config.toml
n_layer = 11
d_model = 320
n_experts = 32
experts_per_token = 2
d_expert = 288
d_shared_expert = 0
activation = "squared_relu"
moe_layers = [0, 2, 4, 6, 8, 10]
router_score = "softmax"
normalize_top_k = true
routed_scale = 1.0
balance_loss = 0.00652
balance_bias = false
init_std_router = 0.0397
lr_router = 0.00141
vocab_size = 32000
norm = "rmsnorm"
norm_eps = 1e-05
tie_embeddings = false
optimizer = "muon_variant"
lr = 0.00238
beta1 = 0.95
batch_tokens = [65536, 131072, 262144, 524288]
seq_len = 512
train_tokens = 564900000
steps = 2664
dataset = "wikipedia_en"
Below are experts of layer 4 (counted from 0) of a mixture-of-experts language model. Rows are named router (the router's row for the expert), up (a neuron's input weights, with its number) and show model dimensions 192-255. Each number is 50 + 10 x the weight over its row's rms, rounded and kept within 0 to 99.
After each expert's rows: a language model's description of what the expert responds to. This comes from a sample of Wikipedia text that the model never trained on.

# expert 22
router:56 51 53 57 51 48 58 63 60 43 52 45 45 40 30 57 46 58 69 49 37 45 56 56 46 40 53 72 53 53 70 42 58 48 56 47 62 58 46 37 36 44 35 45 46 39 53 55 48 65 69 70 55 51 56 45 47 47 63 45 43 46 64 36
up0:30 42 50 63 59 48 61 49 51 45 42 40 53 53 68 67 59 35 42 50 43 51 45 50 54 46 51 57 48 42 40 52 46 49 45 57 49 43 46 51 62 41 53 65 49 54 49 52 44 54 67 68 41 67 57 61 53 47 45 47 51 48 74 53
up1:60 56 41 56 53 49 60 55 38 59 45 60 47 40 51 45 36 62 35 52 51 52 39 55 34 47 46 46 45 56 51 44 41 50 31 37 49 55 55 66 55 31 40 50 48 31 65 66 60 25 67 51 42 49 51 62 51 57 33 51 60 42 40 64
up2:46 45 53 53 38 52 41 35 46 62 31 66 65 69 64 55 37 40 53 61 59 51 53 57 51 38 52 50 43 47 53 40 50 71 50 57 44 48 57 48 41 48 52 49 57 55 46 49 49 58 51 49 48 40 44 42 51 44 70 49 49 64 47 39
up3:45 46 42 41 57 56 35 39 34 52 53 58 50 36 53 45 47 40 45 69 47 56 52 54 36 58 56 47 31 30 42 54 67 45 69 41 58 51 42 61 43 45 42 58 40 40 38 47 55 51 55 41 65 44 43 61 54 56 39 59 61 54 50 56
Description: Determiners before nouns. The, his, its, their, this after prepositions or verbs, before a noun phrase, such as of the United States.

# expert 19
router:50 40 45 51 49 43 33 41 48 64 47 43 53 57 29 42 58 62 71 50 49 51 55 58 45 54 52 61 58 58 50 43 40 37 42 48 35 53 52 56 39 54 38 67 26 46 52 52 65 41 32 37 42 31 56 36 51 57 50 70 42 49 54 47
up0:49 70 50 65 65 59 51 36 51 41 72 50 54 56 57 61 37 45 42 57 53 46 46 54 53 53 36 64 53 46 52 49 43 54 39 41 47 33 68 49 56 51 50 50 47 46 66 56 56 38 44 66 56 37 44 40 33 38 56 57 51 57 42 60
up1:51 50 44 48 56 47 38 39 50 51 36 48 65 50 48 41 59 65 39 41 54 36 32 61 58 30 64 77 26 62 37 46 39 49 48 52 67 63 40 49 39 42 58 40 60 44 44 44 38 53 42 60 54 63 43 54 44 54 57 38 51 63 42 41
up2:61 49 47 45 53 50 53 47 73 51 41 71 37 56 47 46 41 46 36 45 56 60 38 50 62 62 50 54 57 33 52 38 72 52 50 49 47 48 52 28 60 42 41 59 53 55 50 47 53 43 41 48 40 78 54 50 52 49 45 68 40 64 39 42
up3:61 14 51 44 41 54 22 62 47 55 49 73 65 53 51 53 62 54 47 62 60 48 72 52 57 49 48 46 36 53 34 62 51 62 49 50 43 59 62 60 57 49 57 37 48 46 42 41 49 58 65 43 60 51 43 46 50 50 33 57 66 58 44 61
Description: Mid-word syllable pieces. Short vowel-bearing pieces inside long words and Latin taxon names, such as bi in amphibious, ia, nia, mi in hemiplegia.

# expert 27
router:44 40 63 54 38 41 34 40 40 30 60 68 62 62 59 56 62 58 60 64 66 56 45 62 47 57 30 52 34 39 53 48 37 41 41 64 37 45 65 69 45 55 38 29 54 47 45 44 45 53 61 72 40 38 32 48 57 36 58 53 67 58 43 32
up0:50 52 56 45 52 54 56 58 62 31 48 48 38 56 47 56 48 59 42 51 71 53 51 51 34 35 63 44 45 45 52 48 50 39 53 63 39 50 51 50 38 43 44 56 34 70 58 43 42 66 42 44 52 56 41 37 43 35 50 59 63 52 53 32
up1:44 42 49 49 41 38 65 46 46 51 48 61 56 68 57 27 60 49 65 48 58 41 61 62 57 44 55 53 48 42 49 60 68 57 64 55 53 44 60 38 63 45 56 47 63 34 46 47 58 68 31 63 52 63 52 43 49 63 43 37 56 55 33 57
up2:38 60 39 63 55 54 36 53 47 43 32 63 50 50 45 39 53 62 39 68 62 54 55 44 57 55 26 68 41 47 44 58 57 64 59 56 54 51 52 47 40 69 42 58 56 59 32 61 57 38 39 40 46 47 41 55 50 49 27 58 81 37 40 48
up3:58 55 80 34 42 36 49 58 58 60 66 35 39 53 72 40 47 46 36 54 57 48 44 48 64 46 42 57 48 57 48 45 50 57 45 67 62 62 47 31 67 50 31 55 53 33 47 57 55 46 46 51 52 45 37 68 52 53 52 41 44 44 60 61
Description: Capitalized name starts. First pieces of capitalized proper names split into subwords, like Kill, Van, Car, San, Los, and first names such as Dave.

# expert 6
router:46 59 24 51 28 37 42 52 51 41 52 57 43 51 52 57 60 43 32 49 32 68 37 47 56 51 42 44 44 39 53 38 49 60 60 46 45 50 40 63 24 42 59 44 61 46 50 39 51 23 56 51 57 71 46 55 48 48 56 35 49 63 61 37
up0:54 39 35 51 32 43 50 71 67 56 36 48 44 49 63 51 38 32 34 61 43 55 51 50 54 43 51 57 66 42 50 37 43 75 45 64 43 59 42 50 36 50 47 53 61 38 47 49 68 65 56 30 53 55 20 42 57 50 50 56 37 48 48 52
up1:47 58 49 56 34 41 43 42 53 66 53 34 38 49 52 54 52 65 39 48 39 60 45 49 40 63 63 58 48 54 60 30 50 40 56 62 51 49 50 43 42 44 37 48 44 62 51 46 55 59 60 58 36 43 50 09 57 50 41 47 62 49 60 32
up2:52 37 43 57 73 45 53 51 63 56 43 48 49 58 49 52 63 57 45 69 57 58 46 46 67 39 49 50 39 47 40 47 29 46 61 62 56 46 38 56 48 45 36 34 43 40 60 51 59 52 45 75 44 47 48 50 42 50 54 28 53 54 58 42
up3:50 53 35 31 44 55 54 42 55 26 51 39 51 49 55 31 50 48 53 52 73 45 44 45 39 60 54 49 54 60 52 41 58 40 54 71 50 54 38 72 46 43 55 67 74 59 37 59 74 46 57 42 39 34 70 47 49 38 54 46 47 45 44 47
Description: Institution name heads. Capitalized heads of organization and office names, such as University, School, Award, Minister, plus dashes starting infobox list lines.

# expert 25
router:48 40 44 29 54 48 47 42 72 59 45 45 49 50 63 68 67 57 49 33 58 32 49 58 67 41 34 61 54 40 50 55 35 44 43 38 60 54 54 62 42 40 55 71 50 57 58 50 58 42 54 55 28 57 47 42 32 51 32 36 70 56 38 67
up0:48 69 63 53 35 53 39 46 52 49 46 55 65 35 61 55 54 51 44 52 56 43 54 37 48 43 49 50 33 53 66 69 55 51 71 60 59 39 46 65 69 63 49 49 52 50 49 57 35 53 38 54 21 33 54 39 36 49 49 38 47 54 37 38
up1:52 52 64 55 39 52 47 37 52 55 54 43 53 51 57 60 56 46 41 42 36 50 51 52 43 48 40 44 26 44 73 62 51 44 44 40 52 50 45 59 52 41 53 55 48 73 45 47 34 74 65 49 42 54 62 49 42 54 41 55 50 50 54 39
up2:56 53 24 42 59 50 48 49 49 50 45 43 44 50 49 44 60 53 59 49 55 50 73 53 51 46 51 54 49 57 44 53 45 53 53 49 49 51 45 51 49 52 51 61 40 54 72 35 37 56 47 44 42 54 62 66 79 50 57 50 54 39 49 75
up3:48 47 48 40 47 38 49 52 46 52 70 41 42 53 35 46 57 51 50 39 63 42 54 42 25 44 49 42 60 58 46 29 44 57 44 67 41 55 45 37 61 57 40 56 36 46 46 64 44 43 50 53 36 40 57 55 45 61 52 60 58 63 44 53
Description: Table cell separators. Pipe separators between table cells and semicolon-joined numbers in results lists, like Candidate | Votes, 1; 2; 3.

# expert 17
router:50 55 40 48 42 47 24 45 60 62 51 57 55 59 38 53 63 57 36 35 50 59 51 45 57 63 31 49 70 66 51 48 52 29 53 61 61 56 55 45 64 41 54 52 54 40 60 57 54 44 63 63 50 75 60 35 52 46 43 55 53 48 35 55
up0:47 63 46 36 55 52 63 52 49 51 52 45 43 28 38 65 35 41 45 46 47 44 55 44 54 74 51 50 42 50 52 44 57 52 52 40 55 56 70 56 52 49 49 63 50 29 37 54 45 42 55 68 74 52 49 47 61 44 55 42 37 41 38 47
up1:47 65 56 41 54 62 53 53 52 50 45 47 53 41 40 45 52 46 46 75 45 61 49 57 44 45 47 54 50 47 52 63 29 48 40 41 74 57 45 28 53 73 64 42 61 48 53 63 47 59 42 42 62 44 58 56 51 46 56 49 68 42 54 63
up2:31 54 58 59 64 39 55 64 42 55 60 51 45 54 44 56 60 61 45 55 47 47 50 56 58 34 51 35 47 47 74 66 50 32 58 49 33 63 36 42 41 39 53 41 46 39 45 48 47 55 44 52 32 46 38 46 49 51 61 60 36 68 64 50
up3:54 59 47 54 21 51 44 52 49 48 47 45 53 64 52 45 45 50 21 61 60 53 57 51 43 54 56 69 51 48 62 55 39 42 37 46 63 57 47 40 53 60 53 28 55 41 58 53 67 43 38 45 52 38 59 61 41 37 47 68 72 45 64 41
Description: Infobox separators and pronouns. Semicolons and dashes separating infobox fields, object pronouns and kin nouns such as him, them, father, and byte pieces of non-Latin scripts.

# expert 31
router:38 75 39 58 50 38 45 48 46 54 44 58 65 41 58 55 41 51 33 47 55 53 48 57 38 49 38 34 62 43 33 56 54 57 41 64 65 40 23 46 39 69 54 50 61 49 42 41 58 65 42 42 68 61 49 37 45 48 74 44 36 50 46 59
up0:47 65 53 44 52 36 40 49 51 42 36 49 40 44 56 60 65 48 55 55 65 52 71 43 52 49 41 30 44 35 37 53 60 51 41 63 51 47 55 33 47 70 65 60 64 39 31 41 57 47 57 46 47 54 49 67 47 62 70 69 55 34 49 56
up1:27 48 52 60 53 59 33 46 41 32 43 52 48 51 44 52 57 62 49 54 48 41 28 44 36 48 45 49 24 51 48 59 57 43 59 54 41 43 50 71 42 37 51 56 30 58 35 62 48 59 35 30 46 50 64 58 50 60 54 47 58 51 42 43
up2:56 49 60 54 37 56 63 47 50 44 38 47 62 34 58 48 25 60 40 45 48 63 39 59 38 32 52 42 49 28 43 30 58 50 58 64 48 54 51 33 54 66 61 34 36 53 72 42 59 48 48 45 50 28 54 36 36 58 45 62 57 44 45 54
up3:62 56 60 50 59 34 65 62 51 29 40 47 36 32 59 58 45 45 32 38 51 57 53 53 64 52 58 43 55 36 59 43 64 56 45 64 46 42 49 52 44 52 60 41 46 38 29 59 40 20 40 49 48 50 32 43 56 59 43 61 40 41 36 38
Description: Units and non-Latin scripts. Measurement units inside parentheses (km, ft, lb, mi, acres), percent signs, and bytes of Thai, Tamil or Arabic text.

# expert 18
router:64 63 45 54 45 50 56 47 40 30 41 42 61 50 55 42 59 38 60 46 37 61 52 43 37 56 49 38 75 73 51 70 40 69 49 30 28 42 57 54 58 55 61 45 36 63 55 54 50 49 38 38 60 42 55 39 50 58 45 32 27 42 71 48
up0:70 46 33 59 50 66 52 60 34 56 39 42 35 38 47 66 44 44 46 32 42 51 45 41 49 76 51 62 37 53 63 49 26 40 53 48 37 54 56 34 44 41 78 48 43 55 49 61 47 54 62 63 48 64 52 41 32 50 50 51 52 44 49 51
up1:44 52 48 31 42 54 47 66 36 33 62 52 63 35 53 50 56 35 37 50 33 53 59 51 47 45 48 51 55 58 56 53 58 56 39 47 43 34 42 58 40 37 59 50 51 50 49 43 48 64 44 51 40 29 48 48 47 55 77 40 58 32 41 52
up2:46 43 52 51 59 37 58 34 37 50 42 50 37 61 43 50 68 79 44 62 51 54 39 54 47 30 56 49 38 58 54 49 53 50 49 51 50 40 71 55 51 51 66 55 59 42 74 62 67 51 50 48 56 62 57 56 47 62 56 62 65 50 52 59
up3:60 57 55 44 40 66 41 32 53 35 37 36 59 65 41 53 53 54 49 60 50 46 64 39 44 39 61 51 45 51 40 59 56 35 58 54 50 40 35 41 35 59 43 48 50 49 44 21 28 65 48 43 37 40 43 27 50 55 63 58 49 51 31 50
Description: Verbs after subjects. Verbs following subjects, to, or and, especially past forms and auxiliaries like had, has, took, received, find, worked.

# expert 3
router:52 43 61 41 71 56 59 47 40 60 66 48 50 34 47 55 27 32 70 45 43 29 47 52 57 36 47 40 45 42 46 54 53 46 29 41 66 50 38 33 55 63 48 60 51 49 53 55 61 67 50 62 48 54 50 52 43 58 64 38 64 42 53 41
up0:64 52 58 41 57 49 46 52 41 50 51 66 47 36 41 55 62 43 69 52 59 49 64 56 46 66 48 54 67 60 34 55 48 62 29 46 35 46 64 55 37 65 43 59 47 52 50 55 56 43 25 53 48 57 43 44 33 58 43 45 76 26 47 58
up1:69 52 42 60 48 44 61 43 61 57 50 38 39 49 51 31 73 50 40 45 57 54 59 54 47 44 51 47 43 49 57 41 37 78 54 38 46 55 37 42 36 39 70 42 58 58 40 35 38 44 36 59 24 45 39 58 49 50 67 53 56 51 50 36
up2:37 40 59 40 39 38 32 32 33 49 50 38 40 39 62 64 57 60 56 46 54 55 57 60 48 43 42 39 56 32 65 65 46 56 60 58 55 51 43 45 49 56 67 40 50 43 44 55 42 51 54 50 43 49 49 55 57 40 54 46 32 59 47 48
up3:48 57 74 46 49 53 53 40 70 69 59 53 34 49 39 40 46 51 41 49 42 51 48 31 61 37 38 45 49 45 42 56 45 51 62 38 56 53 47 53 58 48 42 57 63 63 54 27 48 38 42 68 47 46 48 57 63 57 46 35 49 42 50 55
Description: Articles and adjectives. Indefinite articles a and an, plus superlatives and descriptors like largest, best, American before a noun, often introducing appositive descriptions of people.

# expert 10
router:47 67 63 41 53 55 49 47 40 51 48 52 49 54 43 43 58 58 71 33 40 54 58 45 40 50 55 43 59 61 48 68 69 49 64 37 48 66 57 29 63 58 40 54 55 64 61 55 60 60 36 60 63 68 55 72 29 50 51 48 59 30 44 41
up0:42 43 40 71 59 48 34 65 49 29 52 34 60 37 55 48 42 52 54 55 54 63 69 58 46 46 43 49 55 35 40 52 57 38 49 45 52 62 68 52 49 62 63 56 55 73 46 57 45 54 35 41 42 42 48 59 54 48 65 46 62 43 61 52
up1:40 43 45 58 51 54 61 43 54 56 40 56 30 70 58 45 42 52 39 51 46 39 37 23 38 60 63 34 53 47 63 56 59 68 48 31 46 43 59 55 48 30 50 66 70 65 44 51 63 38 37 66 42 47 46 53 54 49 30 51 32 53 44 39
up2:37 53 53 50 62 38 68 65 55 70 54 54 22 59 55 74 32 51 78 53 59 40 56 61 54 57 53 48 52 49 46 55 47 43 67 49 38 45 59 46 64 39 48 47 70 60 48 50 68 53 47 45 44 56 61 61 51 30 45 65 54 31 44 45
up3:49 39 81 61 41 43 62 54 45 49 58 37 56 43 70 52 63 59 30 40 42 50 56 58 44 58 54 45 69 46 40 44 55 39 46 52 65 61 46 58 54 47 59 42 55 57 33 51 34 51 56 47 44 53 54 42 38 64 47 45 38 60 46 41
Description: Copulas and adverbs. Forms of be (was, is, been, became), plus adverbs right after them such as still, largely, later, formerly.

# expert 29
router:48 45 60 53 45 47 55 52 46 43 36 53 57 57 59 55 50 41 62 52 71 51 35 63 61 52 45 53 45 29 50 65 36 45 34 34 51 51 53 68 57 64 40 48 45 57 51 59 55 51 68 67 37 48 40 38 64 43 57 47 49 61 50 55
up0:51 35 60 50 58 57 42 60 48 54 41 53 42 56 66 47 55 54 32 45 46 58 62 44 59 37 35 54 65 26 53 42 41 58 22 41 56 47 45 49 58 65 30 55 64 49 50 60 45 54 52 61 57 45 53 52 70 57 44 45 38 44 65 46
up1:45 38 59 58 52 43 46 35 57 46 69 60 51 50 51 48 67 63 48 55 52 71 56 45 38 61 49 52 38 46 44 25 50 58 51 39 59 48 37 73 46 44 54 57 59 50 41 56 53 40 55 52 58 62 62 47 31 45 47 52 51 39 48 40
up2:61 51 55 64 54 55 50 61 46 46 68 53 31 58 61 37 40 57 59 40 45 62 49 55 46 57 39 38 36 45 69 25 57 58 44 50 48 49 53 55 60 16 54 37 32 56 35 52 50 49 37 66 55 44 45 47 46 53 53 50 54 42 40 40
up3:58 40 51 58 43 65 37 45 60 46 52 59 53 42 63 58 31 47 46 60 66 51 60 40 49 39 53 56 58 55 40 62 45 43 46 32 51 42 46 65 60 55 55 49 82 57 54 46 29 59 62 68 60 42 43 37 47 50 55 55 70 71 69 71
Description: Personal names. Given names and pieces of surnames of people in cast lists, credits and tables, such as John, Michael, Mark Rand.

# expert 14
router:60 41 66 52 59 52 55 44 40 37 52 51 53 59 53 51 32 54 47 63 58 42 45 56 52 39 38 42 47 61 57 41 40 46 34 71 34 49 33 51 21 71 63 55 63 44 53 42 51 41 51 53 46 39 45 46 38 69 57 43 61 45 38 67
up0:55 41 57 58 41 66 49 48 64 47 53 65 40 36 44 30 45 57 68 31 34 42 65 55 42 44 35 52 46 61 66 48 46 39 36 70 30 52 43 48 42 37 57 66 44 39 74 48 58 48 58 47 43 59 49 49 56 50 64 57 56 57 64 47
up1:48 41 45 63 64 69 43 49 54 46 49 58 56 60 60 51 36 67 61 53 51 37 57 50 30 56 41 68 46 38 49 40 46 28 53 46 39 42 57 53 49 51 44 61 42 44 48 48 50 62 70 46 53 46 45 54 64 65 56 51 59 53 37 44
up2:44 57 60 51 53 36 39 30 56 66 46 52 53 46 21 47 44 61 59 39 62 57 45 47 52 54 36 40 41 52 63 48 55 47 34 50 39 56 40 57 38 48 41 31 37 62 53 65 47 49 37 46 60 64 60 55 53 39 52 65 54 45 74 53
up3:43 32 55 49 48 54 64 60 58 57 48 53 37 53 43 39 55 53 50 50 38 29 40 54 55 61 51 69 53 47 55 61 62 48 36 48 69 53 41 50 37 57 59 50 50 48 55 75 44 45 37 45 46 51 38 66 31 61 52 46 38 60 63 55
Description: Numbers and quantifiers. Counting words and digits before nouns, such as two, three, several, another 11, plus digits inside coordinates and citations, and heading-initial letters.

# expert 24
router:56 65 34 53 68 54 49 36 50 47 51 57 56 54 55 56 47 52 59 46 44 37 52 37 43 46 33 56 59 51 54 57 52 55 59 48 61 31 27 49 43 38 59 50 65 49 55 33 41 43 35 45 55 57 61 59 38 51 47 43 50 44 35 38
up0:50 47 61 58 52 49 51 59 40 58 49 59 67 65 34 45 36 46 61 35 43 25 53 61 49 47 49 60 57 46 59 42 50 55 57 40 48 51 38 44 50 50 16 67 59 55 41 43 47 44 47 39 54 63 55 44 59 46 57 51 57 48 55 51
up1:62 57 45 46 49 35 44 56 46 29 44 71 43 60 57 59 38 51 56 57 50 60 50 53 26 52 49 63 48 52 44 49 43 54 55 52 55 55 55 62 47 48 52 54 41 42 47 38 55 55 58 53 53 50 37 53 30 46 66 60 62 43 54 60
up2:57 54 46 47 48 52 71 46 44 38 54 42 62 60 37 55 55 32 65 38 52 42 53 48 42 28 37 47 46 64 59 48 51 44 42 57 44 62 57 41 46 43 42 53 27 35 40 42 52 47 38 45 29 45 40 64 51 42 52 36 30 56 62 55
up3:36 80 69 50 41 49 45 71 37 64 36 49 42 44 66 49 45 53 44 57 48 44 55 42 29 65 53 59 55 61 56 27 58 64 53 46 55 55 39 49 48 39 31 40 43 39 54 43 60 50 35 59 40 43 60 56 50 51 48 60 48 52 39 50
Description: Table cell values. Cell contents in data and sports tables, such as numbers, dashes, column headers like Score and GP, and results like Ret or L.

# expert 0
router:51 45 34 42 49 45 41 57 51 62 54 47 51 37 48 53 48 53 41 43 53 58 66 53 53 55 61 62 51 32 62 43 74 67 50 57 46 21 39 37 41 58 47 47 36 42 53 40 54 33 40 32 63 65 58 41 54 50 47 36 36 56 53 40
up0:45 40 45 57 57 46 52 50 62 53 66 34 59 50 41 58 50 59 64 71 73 45 49 43 45 39 58 51 56 50 42 74 53 58 43 49 58 54 54 44 49 52 45 51 51 43 25 45 60 41 48 51 47 47 57 47 50 44 51 44 62 58 39 64
up1:45 50 28 35 35 47 51 49 56 58 44 41 49 37 66 45 35 51 52 41 38 46 66 34 63 54 50 47 50 31 49 63 46 60 71 48 54 48 36 51 44 53 54 44 53 59 44 31 42 46 58 58 48 52 49 50 66 47 57 49 63 54 48 46
up2:40 41 42 47 45 62 58 58 34 40 50 49 60 56 37 57 51 40 24 32 59 60 65 66 47 46 55 58 46 33 60 44 61 44 56 38 33 63 42 30 50 62 36 41 60 43 42 43 44 47 39 39 38 49 38 43 55 63 49 52 62 28 53 69
up3:62 45 45 37 48 53 43 49 51 21 62 70 45 38 30 58 74 57 42 42 59 42 45 44 57 37 42 44 37 59 55 47 53 39 50 46 67 50 47 49 38 41 51 56 60 51 52 52 67 37 64 39 56 52 65 40 63 49 45 56 40 49 50 48
Description: Head common nouns. Singular common nouns heading a noun phrase after the, a or his, such as album, film, game, city, site.

# expert 5
router:44 45 45 34 56 52 44 47 57 52 68 34 69 67 56 52 48 49 58 40 47 51 59 27 46 48 50 51 55 59 37 53 62 41 62 42 29 52 42 55 54 52 52 63 51 58 45 50 59 45 52 65 28 72 48 31 46 46 55 52 52 40 29 43
up0:47 51 37 60 51 43 57 56 39 29 34 59 56 55 34 50 54 32 41 64 30 63 36 63 50 46 48 62 69 61 63 52 49 56 51 47 44 49 52 54 62 56 47 60 48 66 65 49 56 53 49 42 48 44 60 57 50 47 64 42 53 46 51 66
up1:47 44 52 45 59 68 55 64 53 62 70 50 26 38 49 46 35 55 55 57 55 52 38 62 43 52 59 41 55 39 39 43 49 45 57 54 34 44 55 55 49 60 55 34 46 42 30 36 50 47 50 55 45 54 58 56 43 54 42 56 32 31 34 60
up2:62 60 63 42 40 46 48 43 43 46 61 61 43 32 57 43 53 59 48 50 47 54 56 61 52 43 45 37 34 43 62 50 37 34 50 47 60 53 56 57 47 36 55 43 25 52 48 40 47 61 45 58 41 50 43 59 50 54 48 68 43 67 49 48
up3:55 50 34 43 47 50 71 53 46 54 58 30 36 56 53 58 42 46 53 47 58 55 51 35 58 51 43 46 46 46 64 58 33 51 57 50 40 36 45 73 59 43 45 63 49 48 61 38 60 61 46 40 36 51 43 52 45 64 47 42 53 51 44 55
Description: Plural nouns and suffixes. Plural endings and plural nouns for groups of people or things, such as -s, -ers, people, children, aircraft, plus See in "See also".

# expert 21
router:72 42 58 48 51 59 44 64 46 66 43 54 62 47 70 33 49 28 66 43 71 71 34 49 64 36 75 54 35 61 43 49 54 46 55 62 47 41 68 34 62 54 35 53 61 50 50 53 49 59 48 47 48 60 53 59 49 68 39 61 51 57 63 37
up0:48 60 53 25 35 38 42 54 58 46 42 53 57 28 54 55 38 57 53 50 52 43 22 49 50 50 24 45 38 61 63 33 54 66 62 46 52 49 76 29 55 70 39 35 40 56 42 51 47 37 35 61 49 51 56 62 36 57 58 38 43 55 55 40
up1:32 34 47 59 36 47 56 34 43 44 43 50 46 44 39 58 38 50 36 36 43 52 53 48 71 56 46 42 50 58 44 30 52 62 61 61 53 31 42 46 61 68 57 47 55 61 30 62 82 64 57 39 56 52 56 50 51 53 63 52 41 29 42 49
up2:47 60 47 32 47 52 33 47 60 45 60 60 53 45 56 54 27 57 61 53 55 38 44 41 51 47 53 39 57 37 48 54 41 45 56 56 52 44 27 45 57 53 61 45 61 60 34 50 54 51 60 42 53 51 59 43 56 40 61 45 56 41 56 51
up3:50 60 55 53 41 53 55 30 42 54 45 70 69 42 41 43 49 38 54 37 31 44 63 46 53 44 61 43 53 53 41 48 55 50 25 46 58 41 55 59 50 52 43 64 43 38 57 59 48 70 57 46 49 57 42 35 34 76 37 42 33 38 45 52
Description: Hyphens and word prefixes. Hyphens inside compounds like best-selling or axial-flow, the word as, and short word-initial pieces like sub, con, un.

# expert 15
router:46 55 51 50 67 54 44 65 70 53 57 48 50 37 62 62 46 43 48 60 49 37 56 46 45 63 46 50 52 44 41 43 70 49 38 29 48 39 32 39 42 60 44 44 46 54 66 52 34 45 25 53 54 47 49 54 45 33 31 51 47 45 51 40
up0:42 51 41 50 56 58 53 59 52 43 50 33 48 44 26 58 43 61 45 40 44 34 42 33 54 55 52 52 44 25 62 56 73 44 47 38 44 69 54 43 55 48 43 54 65 59 54 38 50 55 62 55 64 51 49 57 47 44 55 49 39 63 41 54
up1:51 56 57 56 65 57 46 53 40 47 52 43 27 50 81 61 44 38 53 52 51 60 64 56 33 46 51 48 53 49 41 49 52 39 65 43 48 65 59 44 47 39 62 42 50 29 61 62 43 56 34 37 42 38 36 54 30 50 47 51 48 42 36 53
up2:51 58 53 45 41 51 56 52 67 52 51 68 54 41 49 51 43 36 39 50 41 52 42 66 43 33 57 40 70 56 50 46 55 60 60 48 59 44 41 31 51 53 53 42 30 52 54 39 40 46 68 66 50 57 46 64 46 41 48 59 47 51 49 48
up3:36 61 36 68 50 55 43 45 52 60 38 38 49 46 58 46 53 54 52 52 44 56 44 47 69 54 42 68 47 52 59 59 47 45 55 50 49 49 41 49 36 65 54 49 69 55 70 52 34 43 47 52 73 45 45 61 32 69 47 36 62 44 53 50
Description: Abstract domain nouns. Abstract nouns and adjectives for fields, activities or qualities after prepositions, such as development, education, security, political, health.

# expert 26
router:64 42 42 52 43 44 43 45 41 54 59 58 49 43 21 45 61 52 64 63 40 73 44 54 56 52 41 60 37 40 66 40 53 44 69 57 60 38 39 51 32 38 66 62 50 45 44 45 46 46 59 35 56 42 62 53 53 32 56 62 64 55 45 47
up0:85 49 54 42 45 51 57 48 47 72 55 68 44 54 49 45 48 61 58 49 35 45 58 53 47 55 44 55 55 45 45 53 60 64 51 49 55 54 57 51 34 63 44 49 27 44 58 47 58 50 63 55 43 46 48 40 37 48 66 47 41 43 52 54
up1:33 43 59 30 55 56 50 47 66 57 36 52 35 33 44 67 42 60 53 52 57 48 48 51 39 48 53 66 63 41 68 49 56 53 50 54 41 45 47 59 36 36 54 56 44 42 41 55 55 53 53 41 43 44 44 61 36 57 57 50 50 52 69 55
up2:39 60 56 48 39 54 59 68 38 58 48 52 44 43 46 28 47 38 57 46 43 46 49 43 52 35 38 53 60 48 45 51 51 33 47 59 56 60 52 48 40 59 64 60 56 54 63 55 73 30 46 51 51 40 47 42 43 45 25 41 44 34 48 65
up3:61 45 53 36 37 33 40 53 51 52 42 66 41 54 34 23 59 54 53 33 66 43 36 61 43 63 43 51 40 52 47 50 57 59 47 57 35 57 62 44 55 66 57 60 59 47 54 44 42 38 51 42 63 48 43 56 44 52 55 56 53 25 62 39
Description: Place and country names. Place, country and institution names, often the second word of multiword names, such as New York, United States, Southern Ocean.